Below are experts of layer 10 (counted from 0) of a mixture-of-experts language model. Rows are named router (the router's row for the expert) and show model dimensions 0-191. Each number is 500 + 25 x the weight over its row's rms, rounded and kept within 0 to 999. Numbers have three digits each.
After each expert's rows: "mostly gets" lists some tokens that are sent to it at least half of the time. This comes from a sample of Wikipedia text that the model never trained on.

# expert 59
router:472498510522510494469495482525453459504506480498517482491497451477503507467489487484528532465486532535507509509495537482530506500512513506511519496508484463507522565472491462510484531481507514472536489501546459483550536477498532521444438500474499523533516502521517482480458523519496515481507489523504504485467539501480470534478496551483531502515499550526510505503486526456469474471519524505450460490450497517486524521509552494511502501524499471490469472508476491486498543505549487534500516503522493518520472458496504539520496453474465467457510487487537502509512553480501496528
mostly gets: " di", " Vi", " Di", "vi", " vi", " mo"

# expert 28
router:483482504492527486513537502469506475491581500467493538479487468479471547488487496551534492507508476522523473460502520526518524529460519537490510483510488449490494532527487488515475505497520497501522545465523479476503500496471507506475479538517542492463492555496501482512498508505526474487527488534564505492530504518490519473544519535484498526481469500474558480471547445520477480494506483513433537504517464539469525471507518472466545457493464506502494468501472495503498510519508470497502533524507491499518472500513498489539505473485491511453468503474509511475493482473525475482
mostly gets: " where", " when", " until", " However", " while", " which"

# expert 27
router:523476476464551512511437524509515512493512509487507513474490510526496482502511478512466501470520468598491481490480477517518516494504487519497495509523471496505512521488489518554482513478525469482519517465458450529490506466470526510491499539487501496465492543517508461498500498550528502525492503505497485487499516453489456519485498516472504494498459485511468474499506526490398512503487530526497470485508478522514521523479504512525514489499451515505519494469497467488474531519519495495536506508519476527507466499526547559557516523512502511516524502467527511474504574513499490494
mostly gets: " a", "o", " So", "ko", " A", "bo"

# expert 48
router:522498519482535464490454558506495519498534441505501535491544499559511504466487493518463477504529486482505496498529497522528472486553511475535489545495497475477534524478483483502494474519493495421472493482491508495523481521511505511491478531528487506490472487503542535460499526504520482534554481503541514526463495482477515505488509503481495521478455512502488452518460508494515501500472499479523557508525497498500540477542513491461534477478489478532434524502515470472488523500541508472516487521544538488502485498489527506519504523488503485486480473505496460459459513490542462516
mostly gets: " P", " K", " Z", " p", " Ka", " Ko"

# expert 50
router:493495542501514503486459528518506493510530489488567497484509508491482472494500483487473496497506481505491475499525531484482468483527534507500487509499484510490472505508478518490542482477493476526506504510514494511485527496486526513484470500479518522469472488515511477478484543504498452487483485490522520488485508466495535493460493513484513539439503556481514518493536536444502482499513506495486529510493495561526510501503504513519531473554475502512510457510453476522490567470507502488471496459535458481524463505544494549502551464549555461478494499431535454537499510494522465479
mostly gets: " Championship", " Total", " Cup", "Career", " Team", " medal"

# expert 54
router:472504538466524502473505511532445477505517463502508478493542496502531536506496519512531500466539527556564517471511540523492505528468502513479493523528492505528541499471490491507510446498521510561497530487518515523506503503495531503453464536496540536465504514528506488494506537498463504500450477478475487494503543434512491518492509494514501480462451459480499470453476500506482500468506475495493504509506495533497476474524488518499560531537475532512513491502506504501501524464548499489521510498531512494469476490449532516525474518542526454487466483495501478524494490484524469484
mostly gets: "|", "---|---|---|---|", "|---|---|", " |"

# expert 60
router:513481523485491491528510495543448487529537508474484516525507464499475508482483529511504503476514504538552486476507487496531482501497508532508533529514487503519503481470517467505471482497524497515499472534497486524456561481509484500481459461498523460486485517520521480516510467530470502480484471509492530465484487481530432474540481510502488511483481571483483466545506468504499468500504486512516486464519513530470527570526551519486552474509506481516509487518474475502497523511558488487467516503498508476525480528525483503490477525456521468506472441494491523497526548455530495510
mostly gets: " 19", " (19", " Char", " (18", " came", " Or"

# expert 23
router:497487542498528507482479521561515477505519490511500517480527510494481519491538504460486506496508497488509486506492483475506485503496486491503495545510473505471525541513514493505505511483517517489532504511498460497510557488498524539462487488510522504508488486500549489481483512483508488477499508500508518517534463442527479482508532507459501498481475496490521509445548477473465468487528506471526502489511485499510547535467527525515572470554536503496517444565510456488505556505497486476535521484496484489485475498516527556494509485510508465528469475468515442501486432491559467499
mostly gets: " Democratic", "JPL", " Party", " +", "±", " −"

# expert 2
router:500515537527501493518490542495457469452518458519521510515524526508497491523501511484509501493527498502514495479504520479507522538514526515517522515525505471508464481519503499493493452459515503463554440457516480479493514506517574506517482529493492518481491525473502528471535524468496491495538513510477512521518509463510469498465521490505526537496541487502491506506486463478525490491517514497488491477552487483493560523506453479440488474492490519506459479504469498520458499485506495462528539483491525532533490490495522533542531420492513501519472495470510494456476543485514451542
mostly gets: " \"", " H", " (", " J", " M", "("

# expert 36
router:483475504517542456522474497520464466497529457481476513492502499528517502466486492526491512460532471522473492494507525509566511489512476518499481543522492470546507506457487525540502491528516492486505484497498488489464490494428509537479465531480514486487451521505512514487505483494502479532516523504479549489537483454491520472522452497483497503471519532472460501481499465489525474458506508501487488526482519534518536513523524495505547508497448476527550493514522522490464520466506528480502530484509489493498512480542507524519493488511551476536484506464549426491500489489529454514
mostly gets: " Smith", " Mc", " William", " Martin"

# expert 38
router:528524511483534505476505496544483514427552515494510479524516443493519484464519473554484517463496461502523522546554515480510504466502511465483549506480485513521508492482491502513483464506501457516540511528515464502500481516479496528465465515478497513488481496502538468503498490513490520507517539526484535482487514496492477517499528536522463516499440479496509448494484522479510493471516449506522545501539472535503549503489531520516493452536484483520468514492500474498504506442510506490487547460524503497539474506477513497510503444480491474497476509492557498520463508499538502507
mostly gets: " st", " d", " second", " third", " early", " late"

# expert 22
router:500487496475482491526515488544490490488532480500470519505553497471499521484494499488513537468507519505544492516477518466479471530500530522513501505503471500497477522519523496532521492488529492502497519493447487538456494498493543537426477499462520509466458489540519512511466496509515465485524513505522521503496506466494487487484487520484498507433545501522480481466505515471495468480518540492544533523497499561491511538504508522465518479538475510525463465518517477520457509434541509506526511508496494483509443490506531536522534509507463525550470485489492468512434524501518485508
mostly gets: " Best", "•", " received", " by", " Film", " Award"

# expert 26
router:490469508498492501536509497488482470447522540453493491508539492491458557460527513519508539482551518535516501491533495514526534485512532511529484510514459489542508515533486511519544477481536480457513525525470484502495543476475468496481453486498504507508464533474565472509475511540522483509488487467500471505523501469485474530519483515461494519486495465516480480485516478508501539467514494495471529558520446468497522482499530509482501525513446501503488507539513473482481512551496490508481513478509473485509458531503502513521528494501535488501519515532500437474486488503551475517
mostly gets: ").", ".", "!", "?", " =="

# expert 47
router:525503527484503471478472486531476487499508476483553551460493489512487521489494527514538499486525500526526475515547480537480553484499536487486498498547497482508511548476513480516504449496513524489554494500514467536509523505489514516479494550523516538453537554502545464508510509482520460495479496528498536495491479472491485527511479454484472491471502480495505513468486533509514475464530509526471502519539485539532521512483509472516482482501456485534492519490514481488465516474484503510520514494446493470557480514549508496490531487479508490502473450467449460493474518539509506533
mostly gets: "′", "″", ":", "°", "=", "→"

# expert 57
router:497478468470508517500449500524455505500526482463484536483467504495508566463491521513501511481504491527496482538498537502472466506487526526523531500532505442531523519511503516524464432522513482466510496466481508502490478503489489540477484502512499510471504537462523494495519499498484518542506487498509474534484512484505447513479482484535487509546475501482483497542525485527490481525546507481519569468516508518508510500500524481479531475529484507512465507511499475495500578482535500481526491503517519514531465540466510491531499475500495503501463489466542475465506513523527435441
mostly gets: " b", " re", " co", " tr", " h", " p"

# expert 53
router:440485474508510511462496493525476537526522511474518534483521506463476535469500511501485487529529459570541448531492505501496519443504510513495545530550505523518496499492474499489530477508507494475516463465449489491508517480513499523496503493480535534475459518540514480475528526503510472489503468473536493486485524488526527511524492510502517504497491530514495501497472494478509460446503472478485575489473494509461528474482518544468523469535509481501452460509481504491465521469477501489506499481571488536539468480496524513528498484489511514517464502488475504487518529526533482506
mostly gets: " football", "\n", "ball"

# expert 7
router:537499485473497493536506515537487498541523500454495509480511475525461550481474501507494523481519495559512494466513487540514503480495511483512459526506458475471482532487482511494487474493498532486530526472506438516532514499483512542511483495484546554482485531488517507474512511465496478460528532508499508475498488473496493496525536517488486491439533540488504480493485464496493514490469503473464524510514477544537535497505548499454508459510466530469501447479484481530485496515483513482503527532514498506514466474458525486487504522478521485476461500519556460552505538503550477513
mostly gets: " 2015", " 2024", " 2019", " 2014", " 2022", " 2010"

# expert 21
router:558447506451490524489520534502484527495511483531487537493525474512502480472525510528518488510527498519494519520519517521471476488489497509464466498472521416532516496490478509517481515493537564440476501488506464527475520501478520486459491514518505507450492516571510461514512545513525505486504462479489530498533496471482543458505501500491506519473527535506496522472495511483502483488481492479475507507500470497509548511512475484510499534527477507487504501497475492475470544550524534456477535489539495498540458513501506524490516469522509461533498463488552497450492504492477491514
mostly gets: "mit", "mp", "it", "bit", " gene", "ea"

# expert 61
router:500493470445518486497519468563461515507503454529512516506521443548471500510509494498489524513495506505536503489524541477498463471468543494526517492526525453516529503501506497516494508451499481470488512519509501507475496456453530518496470513473503497516516507508514513463494491504497489461533463503501535472525523469517525534516431502492494555502524556474502521492500459495509513460520505491468500496483459553500512534522506509506507465515465501526504499494477495499509555544532462498517497531555477507520457467498547515517511465469485478502477466477529508523471515513494467497
mostly gets: " continu", " creat", " consider", " represent", " claim", "fer"

# expert 6
router:509462488473544485487506509491515500490519471499493527493516512469499465447566544528477478485546456504499469495524509497510496512479491513511509529499487516498521522478463468536505497473540497489535446480495495485514537468525473525441474527512507493516461525514511511501516490486516494469524483525481503518509468462468496489474516508528445547440523550492524530505531520476492496488496491487463537476528470538505481529547509540499544514534458480477538509497515486489477485513531491480503491486502447482512480485504531503519505507507497442521500506477545510497478522515533439520
mostly gets: "ä", "ü", "ö", "ß", "å", "ń"

# expert 44
router:527472508490527470464474514494467471522505480478493492519547491520493499494477521484473515503520477554543510509491528489536507491522454548492503476495508489487466533441500531505490517503507484475493515476475472470469522519533497493463499507505533545484504540494521473492493539473523487491538511501463493468516494441521491492465502511506460474481504522537492488510461459481501524481518508498469540505501504541534510520483510543501528505519503510493520483545509454496520541472509520509532508471512461512534481499560486493557511427512505469522494495490486425513483530479548498499
mostly gets: " politician", "American", ")", " played", " football", " music"

# expert 12
router:467466535459513508494472475470466516498512488505484532529528488508536506468516512506518518457530502485501468478519482525498537496465468497514471534500479477529481544490511504537518494503541499507536558460482483487503493466476517499491475529475497527488485458522536475482516465519489517482534495512505541544499490474534521490522499510478463520455509548504450488490488497517510448502513479533471512501472482497467511475514464509477528492497474505497542490500513498522483529447506476513520523525513463509542486489458501514521483503502539502528470515437588504489504489459545478513
mostly gets: "ville", " Street", " Washington", " London", "ford", " Center"

# expert 45
router:505476490480557493464462541546505455474527525508489458509503505517487488482509502523476505489477454524549495473499470535480446517487499533523499520501484514502540519466532520515475519498518494471525497480543449527459487487490544522475493523452520496483494474520521496508517506477516485497508502482509495510530512498527502493497528530510450540513492488511473466504474486488508522526531487521481544490505476501500544483517516457482542500533434507475508488489458470527488513475499534508496517505539500491499464477507530538559458482546536520499468490484533487499436519513489457514
mostly gets: " some", " three", " two", " this", " all", " four"

# expert 11
router:495481471450513490474520509501458476454484532524510464483511475487474510534543531516504512498518473528514475468514465514514480470519463508528511500524489462509477484450504481504534500503492490500504505531516452478494483504514540511511492537502524480460520520516514464475499489544468461518508505482454474508453474488520477506557529489498507494477517576470473490500506496498495470522522491528483511472518495485455523532514507499507523468539492506519509493501496497507484548449557490478515515476487507497527490517524505491551536517471515482502484439499499466533475523537559444523
mostly gets: " 5", " 3", " 7", " 2", " 1", " 8"

# expert 16
router:521464531524526497535497540527525531531537484507503487512515471480509533506516481537514469509517490512534498477501516512515474482515522512564503543515486492495487522504500498498487470461497521483483487533518481498491528484500496503505509532531506494494496492564490474450489524509536472527533471534454488492511463478504487500459545499533540528503506496494472484522497513492489463452476473499483503487534505522486521507522469506528566437513462522505492466517474464518493536461554498502481532506502509463507478467497492496547521421513481479473479487503468502490478489460520439491
mostly gets: " Ch", " Mar", "Ch", " New", " Christ", " North"

# expert 49
router:484447475498497506490491522529515494491528468507520503507551547489508504454503500493541506435561462508516518456529525513500478486508500492528475537532531442533508541493486511501474510493553498497500463507524492519538520483476506516521509504547519490516494480528506437481496520502490492534497490494508486515511496486484489455490512498507468501459525501509516460522517487508509518464524501534504498458508503523504532538476519505463518482483501478532447520497512486481477544470503471492530469494496483472497461526551456507520519507475521529489488502520537455477523520491528414492
mostly gets: " c", " w", " ma", " me", " qu", " bi"

# expert 18
router:487484534502497479518500511489460495514501490457528489481546504478465545438494478509512492474546478564523495511527520523523476484497530529531474521541487486539510511519471492537504501512521500469492524472476461461516549482472518501462499510498505532469481535483562494502515493559471523484497463472530508483459521484463476498509511490481452545508499478537488491491513507525491499447496471534479534521510436479503512486496522487511517502501469506485501500527471480519497523518482519491515505478521475491539464499524500528526477440533515519506459525515538496514482485480538467533
mostly gets: " ==", ").", " =", ".", "===="

# expert 5
router:495491491489492488489503522497466464515502504476498524455505498547498531483527493533509514462510512533478489475534528510470466499538478541535512535496473480543515535482522544543455466488539507504538502476468474493488501504509497488446478539528505497498497511460511492449523523498528485486548484509490538511521544454484478530494501533490521556473462502518513487504513449481498451484522499516493509480488488519534527482484527509528523463492477481524479468521522470519493489489544461486462523480518477528532497538486508519526494480471515490528559475495422502518496508492473510494
mostly gets: "),", ",", " including", "—"

# expert 29
router:512476474484523520502456539484464504530500488515515498500495510463489534533511536491527517498519475488498479504523511495512493494510501545476490511510494465538514529513450503478477464493499487521520481504463497500455508520450545450463507532515489490535496555511497483486494499517494502479505452514506515499518492496469494498489503472503475497477474478510551501507492497499508494491477488487550510468483503497523555496536522485541505477521452449522483497550519489497450531496557487536533531487526507484531457477490581496544487501493507462490465452477506478515504544487574504501
mostly gets: " F", " f", " G", " comp", " imp", " Comp"